config.toml
num_hidden_layers = 10
hidden_size = 192
n_experts = 48
d_expert = 128
router_score = "softmax"
routed_scale = 10.7
lr_router = 0.000382
vocab_size = 12325
tie_word_embeddings = true
learning_rate = 0.00443
batch_tokens = [65536, 131072, 262144, 524288]
train_tokens = 795600000
Below are experts of layer 6 (counted from 0) of a mixture-of-experts language model. Rows are named router (the router's row for the expert), gate (a neuron's input weights, with its number), up (a neuron's input weights, with its number), down (a neuron's output weights, with its number) and show model dimensions 0-191. Each number is 128 + 24 x the weight over its row's rms, rounded and kept within 0 to 255. Numbers have three digits each.
After each expert's rows: a language model's description of what the expert responds to; "mostly gets" lists some tokens that are sent to it at least half of the time. This comes from a sample of Wikipedia text that the model never trained on.

# expert 15
router:154109142154093155126132107137156091086100120141123151133122104144105111118146135123088095121128162140110140114100102180149131089117162141156103112152134138157119139084104142137105108125152136112089158141139062142100127131145178154151111123100155168091109142174098159145147092167145111095157110094118121124132127183170115089157147107113118115117125102121150108093124176137109116079111163129127138119141110105123145122130126155094132148127134133158130102151143133150155126092156158076134121144105113127132098154119089106141142133177107133148110129111125140098164153147143064158
gate0:150172105146119129136102141134139152118123079171117116128146082111085131148131147140144125147100118131118167112119131145117113144134121117142087125117089118145146160108099089113185167144163101172095058169124129160125141149101170104150130094149154183128118134163130140135111106134167099122082119124112098137099112163176107095125122104125098147132090119091151130106118166124131139111117147104121132113126159117139153133169147138119143158138132127157142113132140183150115131101149126161126115085149104136162121128132110139070111112077133152094080124141113144118160119139129106088
up0:139112136145132148061120159127143103113150164128106098098136140088201110088156119145192141114149146118171130119189139117109098094102157100126165132136169133130091112166135134133143153095121144113140135131095127062110139147198108155140134107079119106136161095107111130121141158130126112103125140132134111125129127144129105171117137131131139124131122148146141157158127119170077088110145133098152129136135122122128161131123115156165091129128129109132139117093128114131097112137112115067123146154110125160124118166117146111168104122157124125147116154105154100138119145112154067135
down0:117103145104158086087176121142136112132127142120182137137125124131139126117140149104124117084114091132130118116134089111141115176111142160103130134126144104097081110140149117099135119136141160120138133146135148130128148145138108186111152150088097131172147129158135104144101127098139112169166154164180144201141117162131161122116156113121140106098082148140120129065097134131122151125153114121139127127132090096150101091107103189139124089140152101099100120154140109118122124125117104144127123151124127069146095133174168153137116112119110131107140160133093123101147147163080130127
It responds to: Opening parentheses and quote marks, apostrophes, slashes, dashes, and byte pieces of Chinese, Japanese or accented characters.
mostly gets: " \"", " '", " [", "’"

# expert 38
router:178128151122149130123157131151147084094086153128131124150166095144076118119162124130092123084132134133142120111107082124144140111131168141144108146133135136159110118100094149156119082086128142095139165121169109136138134122141139141147135118101143178137120179181126134127119102140138128113158115115142095111120120141165147085127175108154120115092159079109126135146094154102094123118126141129123134126154149111138165124150138154096126110160130126143149124162101163132119103062135130079117146089117116122097104131141096126138108109136075142169153139110096140085167170139142088136
gate3:138074134117143152116105149104079135135136163146144176118146150135158162079120151115099142120089155168126136169152127107087143105155112139151099143107135134134104100108131179092138103138120137102120078141114082108149111110103154153103110083147119158155178131125108137115132142106145101144119104140086116133118165099159109168089145091124094107113122119100122185118104146106129111100127150110122130141134114159159115164154153128132109152141152158129112099121149166139136084101114141120134125117139113123135140171185079125114124098126135135127139155124133117125181132177148095100
up3:133088158111180151163117122148149084131136134160093151129174139085187163152080133112117109131123075097094155161077154137160120138125127137133135110106138164146136112121125106116091127117148137102101113115109133081118098122102151142109102120129148113115167143150101152108122148129148117170120112104088116127137087129134125147160140104122110122183100089127161152129139132183139128115137131141102152082148135137153175146130141097160187174173130120130128147133096099130128125115107114098096117121144099151099111112156101167094160093138140133119147115113128125126144137113092125105
down3:133095124134120128082160154132097147106126160121131103072105104161133140061112120118126147111136103135095123115131098151144163111117177093152093103155146100119133140123160137159121097141103120127137111126082094126148109112130116137064113160180122115150134121162144140139133135098116083174121100143085115110140108141157131148108133108126156140118123080114086134144127129175161095111139151099121130152148135138101149157095136091146125160154157148149104113125098127152086118124148118165165103136165119127138166102183123149141145145127117127141138160113160123174128119170130132075
It responds to: Word-initial pieces of lowercase words in running prose, often Latinate prefixes, such as re, con, dis, ex, del(ays), ad(equate).
mostly gets: " re", " dis", " con", " res", " trans", " ex"

# expert 29
router:134085154128108186121152101163148105117103122122157159137111123136099089101142148088103105124119152127138142083103117154128137125149172131098116143132128186184092120104145162140131109096179155124080110117135087159089150118129165124149123133111146153110102166152131144163105089145089126117119124125085123103111143165139106109158141144115098117139133122111132118064107159157114186098117160123135102110099086091145160096123156166101124151147147146128128104122081135148139111115161144121106142113092154113137118142133097164144154142146131156126130126101123153115143139123143105149
gate2:127149172120098130132136122148100100103138105101116166146125140140118157114190122117144099135102119094135143098144093173159167171122173091141113145089133157138094164118113131090153094155128129149148120158102094099140136137128111106198145110198126147125141158112146147136098079126128127142146144109122104156099141123117178110143129117126080119111113121115096162091137122115142142159142141108134146116118162119067133124135143110086154103143113136122100165087181138123151136116141125145099106123117111114102113142114170156121111071117141134129154133145174120103108125130109112121
up2:111135135123145125172148176163127119106088121067166111177134136179176084111160102097115105112186139084141147148120102133160121153180124162093102122120108149117106115103179148105130160145116135148112152157154131101136144167158096139116152151152135120156093133152121154092117138116136119140136106133134104118132150122121126117140105121132129104127106134118144124106112132103102151187116130139103108136130115165089164106078176143148125117122091132089067104114107147120159120135110102132142116126129105127151090118148138098117133134113103170127147118108107090118155124111115170090
down2:145092098124125124090157141137146156155129126145124145098106157141078141149114111105129138123093111111199121117143101076114131144103099121133141143135127126132093163103125162115105123152160110117131089167076124098116131099118113128129182137111163150146154119096121133148089125127106166114138121122135117121160124194110120097095135168095111112188137190116129126140103093133109131144140151118153131096127147155129175132114127136074118136103102154137117146122111138157118160112130114164116149082162115116118179121152145142144136136084127135100125108159144104180137106172105109113
It responds to: Final pieces of non-English surnames and words, Slavic, German, Scandinavian, Latin (-ić, -sky, -ensis, -berg, -ný).
mostly gets: "ić", "sky", "ensis", "berg", "insky", "mann"

# expert 35
router:154138162153112120138147112130120130112107140153151150117141102150118121123170153134110112118134119114143137107129130116151113138141123127147073128137106145145133124104097130134130105091144121123089155157135111159065144115151146180157150137116140162129089171159132109126136107180115093134140141108086092119111132130125159126164144098145124064115109081110137188116121128114107123077153178096133130106129108136135164118100133142093098101165170126149140137144129112143150080152154149073108147127137181118111108179178095145130111133124116127148126115073100150089150137150147110118
gate0:168106143140124132160119145143126138105132163137159159111158121123133160161155126124086105108152128125127156173104104141139137125167121142150134103087104129074151119131140123151108160150134180122157121116144116125122156127084072156111101144155133165124120135130163094167175143127108086154168174118094124160113111134119076129144132164121138095105129114140129097069114120099087151138102095157136113112116147142126170124119112150103133136128152137092141128074101079118166079095198122105147106113138128158129112100122126143123118133148110152103134110095121137111117124095129105133
up0:140135109139144162156164140096110091142159156127115125161147151119120118125132132097141105145127073141108157137097143130114159098106128136128123094092144129115099113155151158141091187162138132138104150128092108126104100125137135165100116175186146109106155120129142118127127155127154085109120109152137116169118144136141113115096098081141139158115127118160145137122142090066112112172122139197110125097146147119096118121086133109123176129142113097122128123084147112168132134107101164113135146087097136175137090151123141107114169140125096120111143139166169137109142110147102083124
down0:143114119135165113175151172108072139143111103115136122111154151070109131154156185118135140117128129145131128097095110145101084096142120159125118144098195133115122149150107115122164136101168127164120102106102141118104101151148126143103078125133102113112112132179146151110091105157118124138160130117140098098124127090098148160161116142144115109129179068158124124134139147116110112107102111133129119099118142141135118139150126147129147072127091119113108110166110100123090139119129148129100153134167149112146169115147117140170153135088190123156180133138123148149143143112103125136
It responds to: Single consonants or short letter pieces inside rare words and names, such as the l in Idlib or m in almshouses.
mostly gets: "g", "r", "b", "av", "l", "ag"

# expert 43
router:172135145121101147095167105112155122134077118108126111173138136145102119159161141113081126097165142135116144095146076145167099127129166135124109126118103142145137151110103110166146070113132154110132166107145128150105123133122137162168144129113131177099121125161123108101110112147111073118113111092117123102106137122161152116158155135169126121146140103129107169104100157140134132072140169096115144117159123153101122134132139143094093151165150132169125128128132132110144121083171137101109121088072175100126102134159098127138112140121127119133147138111128132091148165133169089139
gate2:134116132150123121160103166119104108112132120128101063158089120155103137105122130149164127078104131124148133107132091143171104137126143121115091089114141119098123133141089100109116083093130154132138127143166109167164162073125112101105086152097131096131146115070153112089105156170126113127115127120110183060122154148172152109138135146093145099128159159141102144123120163113123144122138115129152117135138123128160118129152139136131165156100134136129130119132147131136117127100126123124117111117118140150168097159154110164144170134125107149111141141200142167144115097113160134179
up2:067150131165136120124130136152111096159091141094102166143124163113127084105134082124117113149165119122145107108157140112135119128106136141115152147127153113113108130174150175154128126143152111139113128104096121144100107095166142126161130128153112131153143103127125122129154103190118119128121132153133062098148126133126095146119124142110140111163161130157131154144119120120106144107201147112179128134116166123132151134130096100124142111161109130125122138138149153115120091168107112171102188107120117115118107144086148090166112118147149142070100122098109082122125068103111151121
down2:125125148155133139115104175113106128099124150112119120124147148136129104118071117124140129119140150100155122097122158162087124160124112142138133148153119121129197107121093096158121134126161065080171165150104143140119098118176131104144097136081113162155143146131135204102114132170104107103167156191142153126122133144139120082141118136098105123135179152128140120158099133112108102125136125127093122092109121154143110121151108116114108101135113117142157125124133083118135118102091147150110124121115174145127116142107127148081161111147153140108133176092151122142147104150094104125
It responds to: Dashes starting bulleted list items and line breaks in infobox-style lists, plus ISBN hyphens and prefixes like non, inter, pre, self.
mostly gets: " non", " inter", " Inter", " mid", " self", " multi"

# expert 41
router:174088163170108168095166105153135049116092127103172136137166148143138125141133135123090130101110166110129154076132104176123112101138160173117105129139112164139139141105108152150141095115138117114116134134172126149109123135129146171152137128082139132119099147156132107168127097142111107073128131083090142106111139139128146081166166141129127116118106107112168105099114142151112159115136144125115112121087128083160148101086129156095108129162133139149163134163115121152112121094143143099132149124115125107140126170111123098107117146139098124136122112095129144091121162122144106142
gate0:096202114139155135129145132161117115140116111110134130108139146147097111124131111123124147109139119148128129128132068067114144124123109160137141154119166114156160122094097109147139118076137115135101092129104161103178173095123125132128150163108158124116115149123149135120086111150100140118147114161117127132109148155139145088142067155088098153128137113131139105111141138150122185107123121118150136126169126129161082104111121167103132100136117090164175102152161129139133148117099118173113137119116140155099151158145129099103155134159141096104121134170083122122158072121175112131
up0:122115126141134108140148101163146114161159105113156122124152092134178138145167123142158106119149191159107111136079123095123155140068094087137148098122093133139151136093135142118137137165098057159171087141179119105123095133099160115158093139117107087175112165112130120122100155130123109134121134127110135113126142180125137106132115101120098129094110141141170130104114142141130123129126133169119131137164117116121138133133147134144109110127124161142103133102165097104077155087121131101125082128141163134125124180139117141135166155093103093108142106151123147129143140098132133171
down0:117096150110143159122111157086119121149132134092144135116152129118149139131148156109135097130128154091119109078137079112175099126094147145124136076122142118163145117104126115144106151119100115159189077142157149172110078144137116158130104154095122123140073139118138095144149148126144114085111106113170132148118103133169096117162196167106138156150157121121139143081140122154119118076114084120134092135130171150084117131108157130120103126163134104101133136159131151129158145130113135158107103134110076150139104118106165118137131114121158147114140135124141139151138179124128114118
It responds to: Month names, day numbers, and years in dates and year ranges, often in infoboxes and tables (July, 1924, August 2).
mostly gets: " July", " September", " June", " December", " November", " January"

# expert 44
router:161121188139099148124173103124137101099082118134102174114153131170099127100167155116113105116115133118114131106156124134120130141111160122147103159118109163123156119111103126156157083081124143120131123114162104162110145129120155140162139125080143144134129148204110118135117109179138105127156096098114150110142174148137130100150149095114098085103113074092134131105133144141136122113138153120115152076137128113106164126097114124089114102151171129135134133168140151116116102118125152079148128126126139134123124131169099130153124123145085117120139143126115114082173193126141100123
gate0:114115095166111132151090133098143131094135126134139114138122087124114096082146101131093140096182101114154109165114148161084106118131159153153176131156161188091140114143124123137112140158147100123141141109123110137118105130145137094126091124107160157110060111127098157158120140185124146135101107087129165135110130080107192128134118127138078129116123138126132132154121096105139136107140113124152152172179127163110121138117129147143149127162089129113158114154132100137114142137085132089175107131117123149110147118147146153091130143138106119134118112105169140100118118177121148125
up0:154090117133149182099103132105113138141118127133118152129162093187148149127141101134092138105122115127119125164139120130157139133128103125085150164169123178092136125113080142135109085133178105148121133134111099121115131101153124131127110137127152153184090078070106105174117170157142188101137106111108154140156130121132104071104146102115138137151131148138131103144113121142133139112158144140158123114137144156079158136096125142131131089135117168123113154117126146129099107131107123074141095113129173127175116145143109116162134096141119146144133103101117120122090122170160155113
down0:121124144121124152124122136141145156109126132162132107120133120127092081137126108117116132119090116107148109130151119131121171107144118155087156099131130166129131128092085165159100131094098156121131146104110128137143129139131121139166093112166196134206141119136135100123161171123092140155152117129087156125104166134120188179079109125100093084119082128162127132144133136116124136113131135099122136129130166133122082145106146122152101119144111146134150092071117125118114126098132126133119144060102147155126130122139128116159108113102117191107136128167138131148168148155151156102
It responds to: Single capital letters or first pieces beginning a proper name, often a surname after a first name, such as W in Wray, McG, and Bl.
mostly gets: " Mc", " McC", " Bl", " Tw", " Kn", " H"

# expert 4
router:149111147149090168110172088159131106107077099135178170151165120126105087131154154118108114108137177135139139069155092156128130101141147133094112137145156168142134130109139147141142131113171132138100113122155092140081148124134127144183092124066148146089123140144131110148077084114126117103133131122077118124096153161126160096149155141127121109109135111115165093104099129129117155086133159116150141131078119135133150108136127160084140133147186133127151125160103131139100103117162146124127111123104160100137127140151122153121119138147108141115133121101136156098156142139111113147
gate2:141153185149101117102092138121130106141138115137114119110145122136087075204138078166123112141119109115100157136137153160174093085135138172098093121076195171101095132135138159133113138128171133129129120122099126080154130105135132143105157131130134159130130135139164099149116116131117154131122123158136128135065136136122149113122134090092127113159130084116192095137141126100127128126121158103116131130111192133143144118117110185104132125112115124128147119165137128099113127148167135147111115131145148137120139117117095159101112126090136100096132173141101114128117118119104123098
up2:128089092115131130160124142131118139138139127137134138147132167126176172078141138128125143130174120130125081098136130113122147182126085118131140113132074095156122122147130105136134152111105127122103160175149106177115125182144118118108130143133089102122128157161115177091177089133164104103122112125152076124109103120169116146106106118117152152101152150113088171117140110129134115136138107159109123115104098102097098136104131067142123111125111135111125130066128139160167124123094100139145138106123114100138198140131167101152139116135140155122175138107159123127158121128145125139
down2:128147148124133110131129164097121132128123130119153112162106117055178099158127147149131144117086134142166103098112141153103118090106144098123105117126125122137132119152137181100147090142141100101129132179145150153133096104130137123116119100084123135147104182114185162122094108080120092150122109121154106137164137174105084127149103155130127089157163123103125119153116159150147182124127157128125084092126137143114109142161146139096111112157118142160134175141098133180108138143125110123123136073111128155140134132096120131098091109100154142144116119161127164104142120120140153096
It responds to: Place names and their endings in locations and birthplaces, such as Derby-shire, York, Glasgow, -ville, -ton, and County.
mostly gets: "shire", " Angeles", "ville", " Philadelphia", " Wales", "ampton"

# expert 24
router:153104156162098145088149119138138143129101137147139165133166070160108112145137183128093136083113172136150153124142107162147108116139149119103095125174131159126122142084155157167098112100113115088107141131142114152115131177148171134163135116083132122094126174139148127121124109131129101104130126120137092087090138190146134118139141111128115102105163095098146141120124145109133156131160162159093083125135091124139147134108117131105161138148163115124170117133130124102100113080154151107110144113082160110084143113162138122171131159122118111132132135112096151105126145129132094149
gate1:108128132150127096087095086110151162134132134144094130168103176175117110091105144082162178115075131115108143099136143179120130140161147131128131138114148144113138105103139110148119090139123113060139128059146140126126111164169108161092113119165086156142113113119165113152142099115129128123122113143150147106127151091120136153136090121126124076145123146148106121101135122171121121138116102181143123122102128142127135163120124164096120132104141112133142128143161170130154130128126099121138154089102161138147174141085090127131101145087130108151130154129123156153116161147139112093
up1:111164143127133137142153129163096157117093101124135145158089125136097116139096173109149115085163077097146150145142111135122146161090124133080121117134144114089177159149146108094127118115153174114124165151140164146111097127129108111147147122129153128142093167132122138107119100134139154126096075149122158159139144138110129115165134084167103113107079090144147116123143130128102157161124096123112124141139135119139128136132132110125112059151123122116128127125125112091141130110146192175127115144065128091099139100146138115124123128147090117136111107146183153141189158141130139109
down1:134132119086149116156119102159141162103115117098134148173114136135086143129101142104171135147143118109140177143081142122156139130112122152122126093111052114111124201146124132149100123106151147092118112161132134116099141134122116140101116135087111134128134112166120108132108133124115109116106091118119108117162141102104090182088109099109155103149172113097166092140112141135094114147133120123132133133132128105125181121129161138115135163086098159137154134117149121173106181089148090149195145121120152165131149129141145130139114180138127141099153122110112111093156142143133143108
It responds to: Prepositions and action verbs in sports match narratives, such as in, on, into, won, and took, right before the or a.
mostly gets: "On", " won", " took", " taking", " gave", " leaving"

# expert 26
router:178124167170105168088181110147110097129098124145114157133120099110101127154154161106112134092128163149111171106100094162112123117143155121108104128153111149132128151111097148158139107100121137105096132109137117134112131149146167159146129129070129141092122185179129130156108105127117114121140109099076124114118137131137172086155180094109124096112111090126166096084099142129120159128146139109098116119111131114151165147121106119090119144178137145168158111152090125156083108096147130115137124129110137123151106169154109122140138131153083122166126142123129146099147136124124124119
gate0:151133173149131161158083128111062163174088131144140135118106157111132147142145081137085129098120132103131127145130141118133118123133116075181111151106088124125112120123149146177153148083133113147103155115146131086128139195157140137126114159113138163115124086115062153088127130134127123147123108101117088131127134144130102109157110129099152116102147118109119130084148122149141119149091106151145138138127136174157140152150107169133118108140100154135173129158140092147139113148123115092129157134120082148110101115114060129133084172126130149128108142130147154129137137101146127150
up0:128125114112112119122167120139151076110195151083108143158152112184152155115104146123128137118147111120140124151126144146122122130137114166097155124151155106139161133160075090068130110135135136120141115127089116115120126101099070106144162120162122114144122141134188116149150099159132128108123126140122160154140126071126147133136151144128124130142136162137132127149105133099098129097124130080106112125149101093091146085091163089134154138130158112097101110090151156077095154116148125128126114135129148109178137109152148121142151111153183093131131121154088099119100135171124119120
down0:122107119113162108162170119138139086134056143132091135171123128164076125123139116105122125119111143123144163180134144156150118096092140133124143170183156117072141115149130127093088125169144151132106163139071119180128168101105127133165124156110126115122159133111146098166175152133122121118128170052111140126104105175163147162101095138143134117093142100088108141108158151128088134124102141098144139155102129133115111148151133137115141146123108132107139117105106139130128120115124125114115150120130142158135121094145104136110108122112159087141096133111093112128121127142144125164
It responds to: Whole numbers after table pipes or colons, especially win–loss records, scores, chart positions and statistics, such as 1–0, 14–11, 21.6%.
mostly gets: " 0", " 7", " 1", " 4", " 6", " 2"

# expert 6
router:177135147156140132111154151124132092109090145106121140135158090144095109120174140113107142094112154112153141117100102116135127111137162168136113151118114150149138128101112140150145074111120165100125168108162108118124160113160132149150152104094140177141120137181095120122123109152137137117160110134110083110132128167143130102135165114144113105094140070099149139137088138100091111129123131130141122106130137143138148103114144167114138122158150122150157128179118167139091092104142141086109144091110114104099094158168128129133145105107090144166154147105072122092168165138114086117
gate1:127117142089174111135106134180113066121166129170083094114166136140154157107151106114164126130112197123104144139161124166126117101136173144159135136187160083137151104119110138117110123125148112114111131137107113115119083139103128136113127135157125120084127155111137078121126119155114135141168114152130105122109105138111163117131137137156166092150138111094130084092158131082127121141133125125109143083133123112105180090168105159102137107132133101091113124118123157162165171164122155100131138129140135098120101129141130096128162121118114131188141127145115101104161113131116127134
up1:131140101097179091098132115119162091124138121129089095133119145130116110116134122141163135163140155130100137128167162179144129143145153107161100150141128107105060130102113133126097062176156144091076077140108101142129115093127102138102100115152137133141152124119118151140145122108156151131187121156104154133138126155115134130147152104126161149150077105107115131093139133120162096106132127110155163145152100115152135114128143109147138115119153071145145140127106103136129123135121112093140116136160126141105140148100091089147117101151125171099158150113135080091150143154104168148
down1:162166110138120106112119105116132142129104128129128103116156159138139122104143119123180134174144152123116134143149171098113144147122126146163123166139173064123118099127106117131159093190147096142120123120125145132118153132085125119126102133160128113112094176150175114138132140087141079148129114114125119094102095162112166186124133136102115138094116135118149121070143102141105131142105074080127139070119127168063164146131140121112137111126099113115080180125138127150112134130137114118116141112122151134111108103145159096146142106124124110144150135172169129142163167132116137120
It responds to: First fragment of a lowercase word split into pieces, usually after the or a, such as st, esc, det, int, manufact.
mostly gets: " st", " tr", " sh", " sp", " fl", " ab"

# expert 31
router:180121151169110158113126093125132113081097124141183164134128104162118085130164149107109105107114155106151120112160094125126136116157131168133102107131092155143137154091113149127138099103179134120075145136154079175108125123129177122169103145098149123123091162180116102178122117147107109106121131092099113086131144152143166117176133129135132112062107124098149150128116139107136114099158151129129112115140107152125167115122152148114125102138146146138139104137128125155127096127144141108122129137074150131125087143164079151107147127116101155145124112121117147128152159143149116107
gate0:105123148124125128134100151084168141119099118167131134132146151127140099117178101149170128114135136127167156150091129132130151126129141132163122141106156146147114102134131161130138154120127139164120109151092102120069133111125127100109135096138183077113126101133123076138124150114154147054145077138125160122134178122125133163138128120128153089114155038121134135132110134126135139100118111159124131103115118120146109130087145161126116109120117171115129149107171171138129074134132104090106116140114138123161143128113126136125107134158107103136121157142084118093120174146073170136
up0:120134145128088096143149122104132111100139138128146144124141148088117107143177124148122156091119159064168112148123114137105137147125124140135092148116122106151163163105146131099128162120144136149171145141128105156125121134145150101130191138123180099119154132126122134127077142142169139126093098159143137125142136111148143120156101157124135136123106095169087145098095105162104115120139138129103117139080129143136124140121212080153099147119132154090113102109152162104124092157088092117139122126129087168118133128093122080149125080121130091139103155118124154129115132169103137158
down0:132094120163129129116138182141133111074131140112122131151125146163176105136116139132115161126113109187183171109110131093146173122115092112126145143100126090118087129111136128132136137114084105106091124090103129094128139153155145112116157154097155119141144137135150101095120137073132140097151136141144113107135086134119128089129090126107117172107154115144133143126118141115155137138135167160102125135118096134124172140098148089124117129106130153137174127131169141149116108131137119112095133143153185148119089098108150153132107128165124068130119134124167136132155168131113128048
It responds to: Mid-word fragments of Indian and other non-European personal names, such as kh, aj, uk, hat, in film credits and cast lists.
mostly gets: " Kh", " Bh", "aj", " Raj", "kh", " Sak"

# expert 27
router:138121175186094158097112111151143090118103099121160151145131146126108077117151134116099141105109165143152122101138138160122111115161180155131100151123145132148094143133123163155149110127161110126099134134158120135111113157113135143142098142078152129078111161157123113137111090119114122067100129144098135113097144155131150106137162110117102079124145091118154105096129137160138161115141158138130084084098120125132142131106115127120155154162164120145171120149064141121096122094137154105143139127115164101150124137124128124142125128182118137130113138099133165101181141142126091172
gate1:115174136095105133123138132135122098125163156084149114118157159116134128109135127170141125103125095086106082148124139128074128173088129128173108153116122106142137070121105133135091118164152125144150147132155127133120159142101161156156110101105199135114116135117142074136160142135130135099105140144091127124073148136117080174105100105124124117125140099119164118112115151144113125111136163143174100108112140108119143142108108100156139132077140104145129103139100172102113127186096152142103145174132113124104136098135156123146096139111112135113133087116146135151149172143141144157
up1:122156122140120097133116184157109131110107117167150177108158119132120153154104120112121122099153106180152120149122152117135131111112129106143147156121112123107129099134133127083131136122112161140143156126125124165090115123141132135133131138117068172117124118126179125109128124121139142118101070120146067138099164148139139134167098152112072063076103097127156125104171159097140144121157160136145115143130131121125086136100136116162151124101124119159108144105129158103110132164151129121148135153126110132106101127113124131172128149096126104199139117103146073140122092181153110135
down1:164142145095151148188104115112158103097142076122143102141130138146133119124100128122123117100138147186106128120145125142141156108166124156109114124148113184122158085131167140152128135141127150087116146051121094149099139131137154141111142107112126118132160132146109089102133123105152105123164133133122136142156124130127132125130146078135129115096096166116114107081168129150115112134172136151174124129132111110117120148097163149101152128177117113154110096121150132082117093146166122136106145152133138138140113105051108130136073163109155164161151106123111106138113117094133097137
It responds to: Words naming sports leagues, tournaments, awards and teams, such as League, Cup, Championship, NBA, Series, also other tokens in sports results tables.
mostly gets: " Championships", " League", " Championship", " Cup", " Award", " Team"

# expert 28
router:122100177119124153110150138121124089101112117130159170150135140160093098128149130091115122136110140094147118095130132149127144140135163141097103131152123181168134112109101162144108117091135160102103126142143120139110157116156179143154123124105119135111115148161128135146126091161140111117116116102099110125101139192128113102175145146105096108135116103076130118035133146109096153083129182114134105112118106140148163112114160119096105113172170155131123138144099162081125111127169148114082159120103176115121145165140111151122135130125135145157122132106133151130129119128159127125
gate2:134128158123109125119150097089119133111181111120107118194146091107136114107143114146144118135111103126126139129139096146106166135146142084075122125128122107170122116179153121141121117103164162204130158120128122148114145124167133086178136125155147131122110135175134091107132113145106139133139124098150163111125126149133095126167138122147093118123114090077121170118142144158136165086122146136129139107138134110116154072152103137153106161083113125152124099113102087109117173149134118166158170115084133094132127111130124106125109109149132059137146120151118139128137101114097135116
up2:157078139145134123105117167157123152170090143133114138148136137085103150110093130091116120119154111129120141129106124104141180109144126133126142149124115140127143158108119138136143138134115130095101115099131106103208111130126105191167142122097145097127128160112109172134110139111140152118129133114115124135096125156127138134116145105093109156163122181138149129151122072140141127176101122133125100134102132153141095150166121120060097162120156101126151067104155146127135134145113132081101151128143127101082142070088154141158143144124126167117122140147168089123123111130144101158
down2:119124123129164123128163129166102104076126137074102164137098112099140120109151135152105090134123114126124095133148125101201134114121120124133083128124133115108131149148103093103126106143120116126156170157128118112129127176132172149087142111120141134155124136116139101102201150149188125108161114114181147110045141109121153120118139110130135187149122117136101107079103141131125153168154153152122109148111103139167124140118114116087135112117159137130143098159126157116137169129098127089144086128128109132109108160111147131099140158113109089147127133142139104155156128113110111129
It responds to: Middle and end pieces of non-English surnames and foreign words, especially German, Italian, Slavic and French, such as ells, anc, ott, mann.
mostly gets: "ett", "uss", "elli", " However", "auer", "ein"

# expert 14
router:182132190181089148122147097129158110122060148114109179135156131161116128104157138121109118097131110113123145089137120151143119141146156108137094159124126134131140149115127163139135082113134146126110134101158111135099128185134130153159119135088142162130125166197133108142137098164124118131149079112103132081121160155152142108158138089127133108121114086083129130112132134131139124124129135115124143088133114109108148100108123122095109129155150108152142118157113120098135084099133144084151147109115134132114105178158097118114123128168093136123139133133122123063166166136134098154
gate0:146141161096130117146159156130116079131157114116064130138130138129121180151125097144108138139131115096120169139127141164169135119127150154087139137120112155106153149142153140150134118104093122085123153133171138078160085156107109144099172141093094107104110108147107114085117124138138113144161094076098094114142098136147177123165119176152144117132159166137146101128133068140136133142132102093133120129134092120114138133119124115178118129115155146133128191141146070152100081109102148093127142116128130115132128170133129101103116157114122127101140118131104156123138161143128105151
up0:165123111135132106135109120130164176132088178151146119155095114127173123181089117104159122166125112146107175128124103163161116157163118114159153145123115111092133135138103104117108145155104137130126129136155121118150127115151117122134136121157080130152126136128158127123109125077148101112129131125121117126094150124104134141135133128182089132141099118148099160135108134144175121132155134076103108151119105098158094130108118156132128178156187109131110118148108083191077131102155089122135121135123123133164098171126136171095120127112130120120162141123108110060097114114137106107
down0:150112103148115118105106154108185137143113106106149138147149116123159092108102094112180113088144107132148139133112126152157152144109115125156155089118102121102147089104117104066185108061121118177194081133092108132105145093136140121114124156106159132162141177094149136137107134135129153169133111124139114141125160144100123125143105122148132133155082090080108132114116156060127126123119164136106106158138110139151134127103130123123129118153133137120177098111125112129129150139168129140130110161131109128112185145125147139141125152109097130115178126135117150127121131155164115122
It responds to: Single capital letter beginning a split proper name, often after a line break, bracket or hyphen, such as W(estern), K(ingsley), F(iji).
mostly gets: " W", " F", " U", " T", "Th", " L"

# expert 19
router:157116122150111163108161136147113099114090128139135166121163117157123097154170152144092114088154182111154162101122114158127122126129155121088098125169140172129119149099134151167101116097117123103088168116142107161118135142126166136169146095086136158124120159130141125156118093127151124084138134111125107090087156203178120117149161132146137129104127101097181134088118158126139154122161158154119123109104098126136131111097105168080135115143124133150168111147135140093128100135131140116104145109086126094090145144137136098149133140131120135126148141105094151102122147132126103142
gate1:122119094150146163103169104136112122148156134105104105129144180138129078132131156107154096092098133152116128085114115129102130096132119065108172135168163166122078118119091136130092127131127119152118154174165125132128138126153109129142112134136140086124124154135153097140146105103147134142108083135156128150110139174135104118134145160144134125126155093097186117100133106111128076116137120152113131122153119152140143104134158158136158093139127061107115126124148135138089159142112136078079114097135131141126139159085142203132134154129108104113139118117136169153164132115123127121
up1:136146142083151114106137122127103107090126075114073089142156104112146138160107162164155135103134161185135115142115111144103138139146105072136126145166142125173121145115144123112136133144150087156115141162180103142146135138174120083162097130154112075129099164104146124141138125111130137107090106117124126140093121116148150130069149117136129139145151120165166145100122118169093114106157108141100109142140183160126137108140158156120131136156140116130124143134095132152096128141134117083084093131117123148112136160108079126125071135139122074123127140140143123142145136119114115170
down1:087122147115093118153131116077135075134119111125112121110137094126118150124130119143111149129132127179138133107116157084122131174101098162101137146114117094126147121122131151126150097141136170109142085151168139138116081159110129108174113103172145135114143114097156130128141121150123156159160187134115133168188138164136135097148132095153073119161148150162170136093084080179118141107138100105134129111124150147113138124123128119109132159107114176142141153126084113133089095081104122136134122092124103148130128118138115146120113129099201091138128130151122147131129108135130123130
It responds to: Prepositions like in, at, along, until, near after located, situated, born or served, introducing places and dates.
mostly gets: " along", " located", " until", " in", " throughout", "In"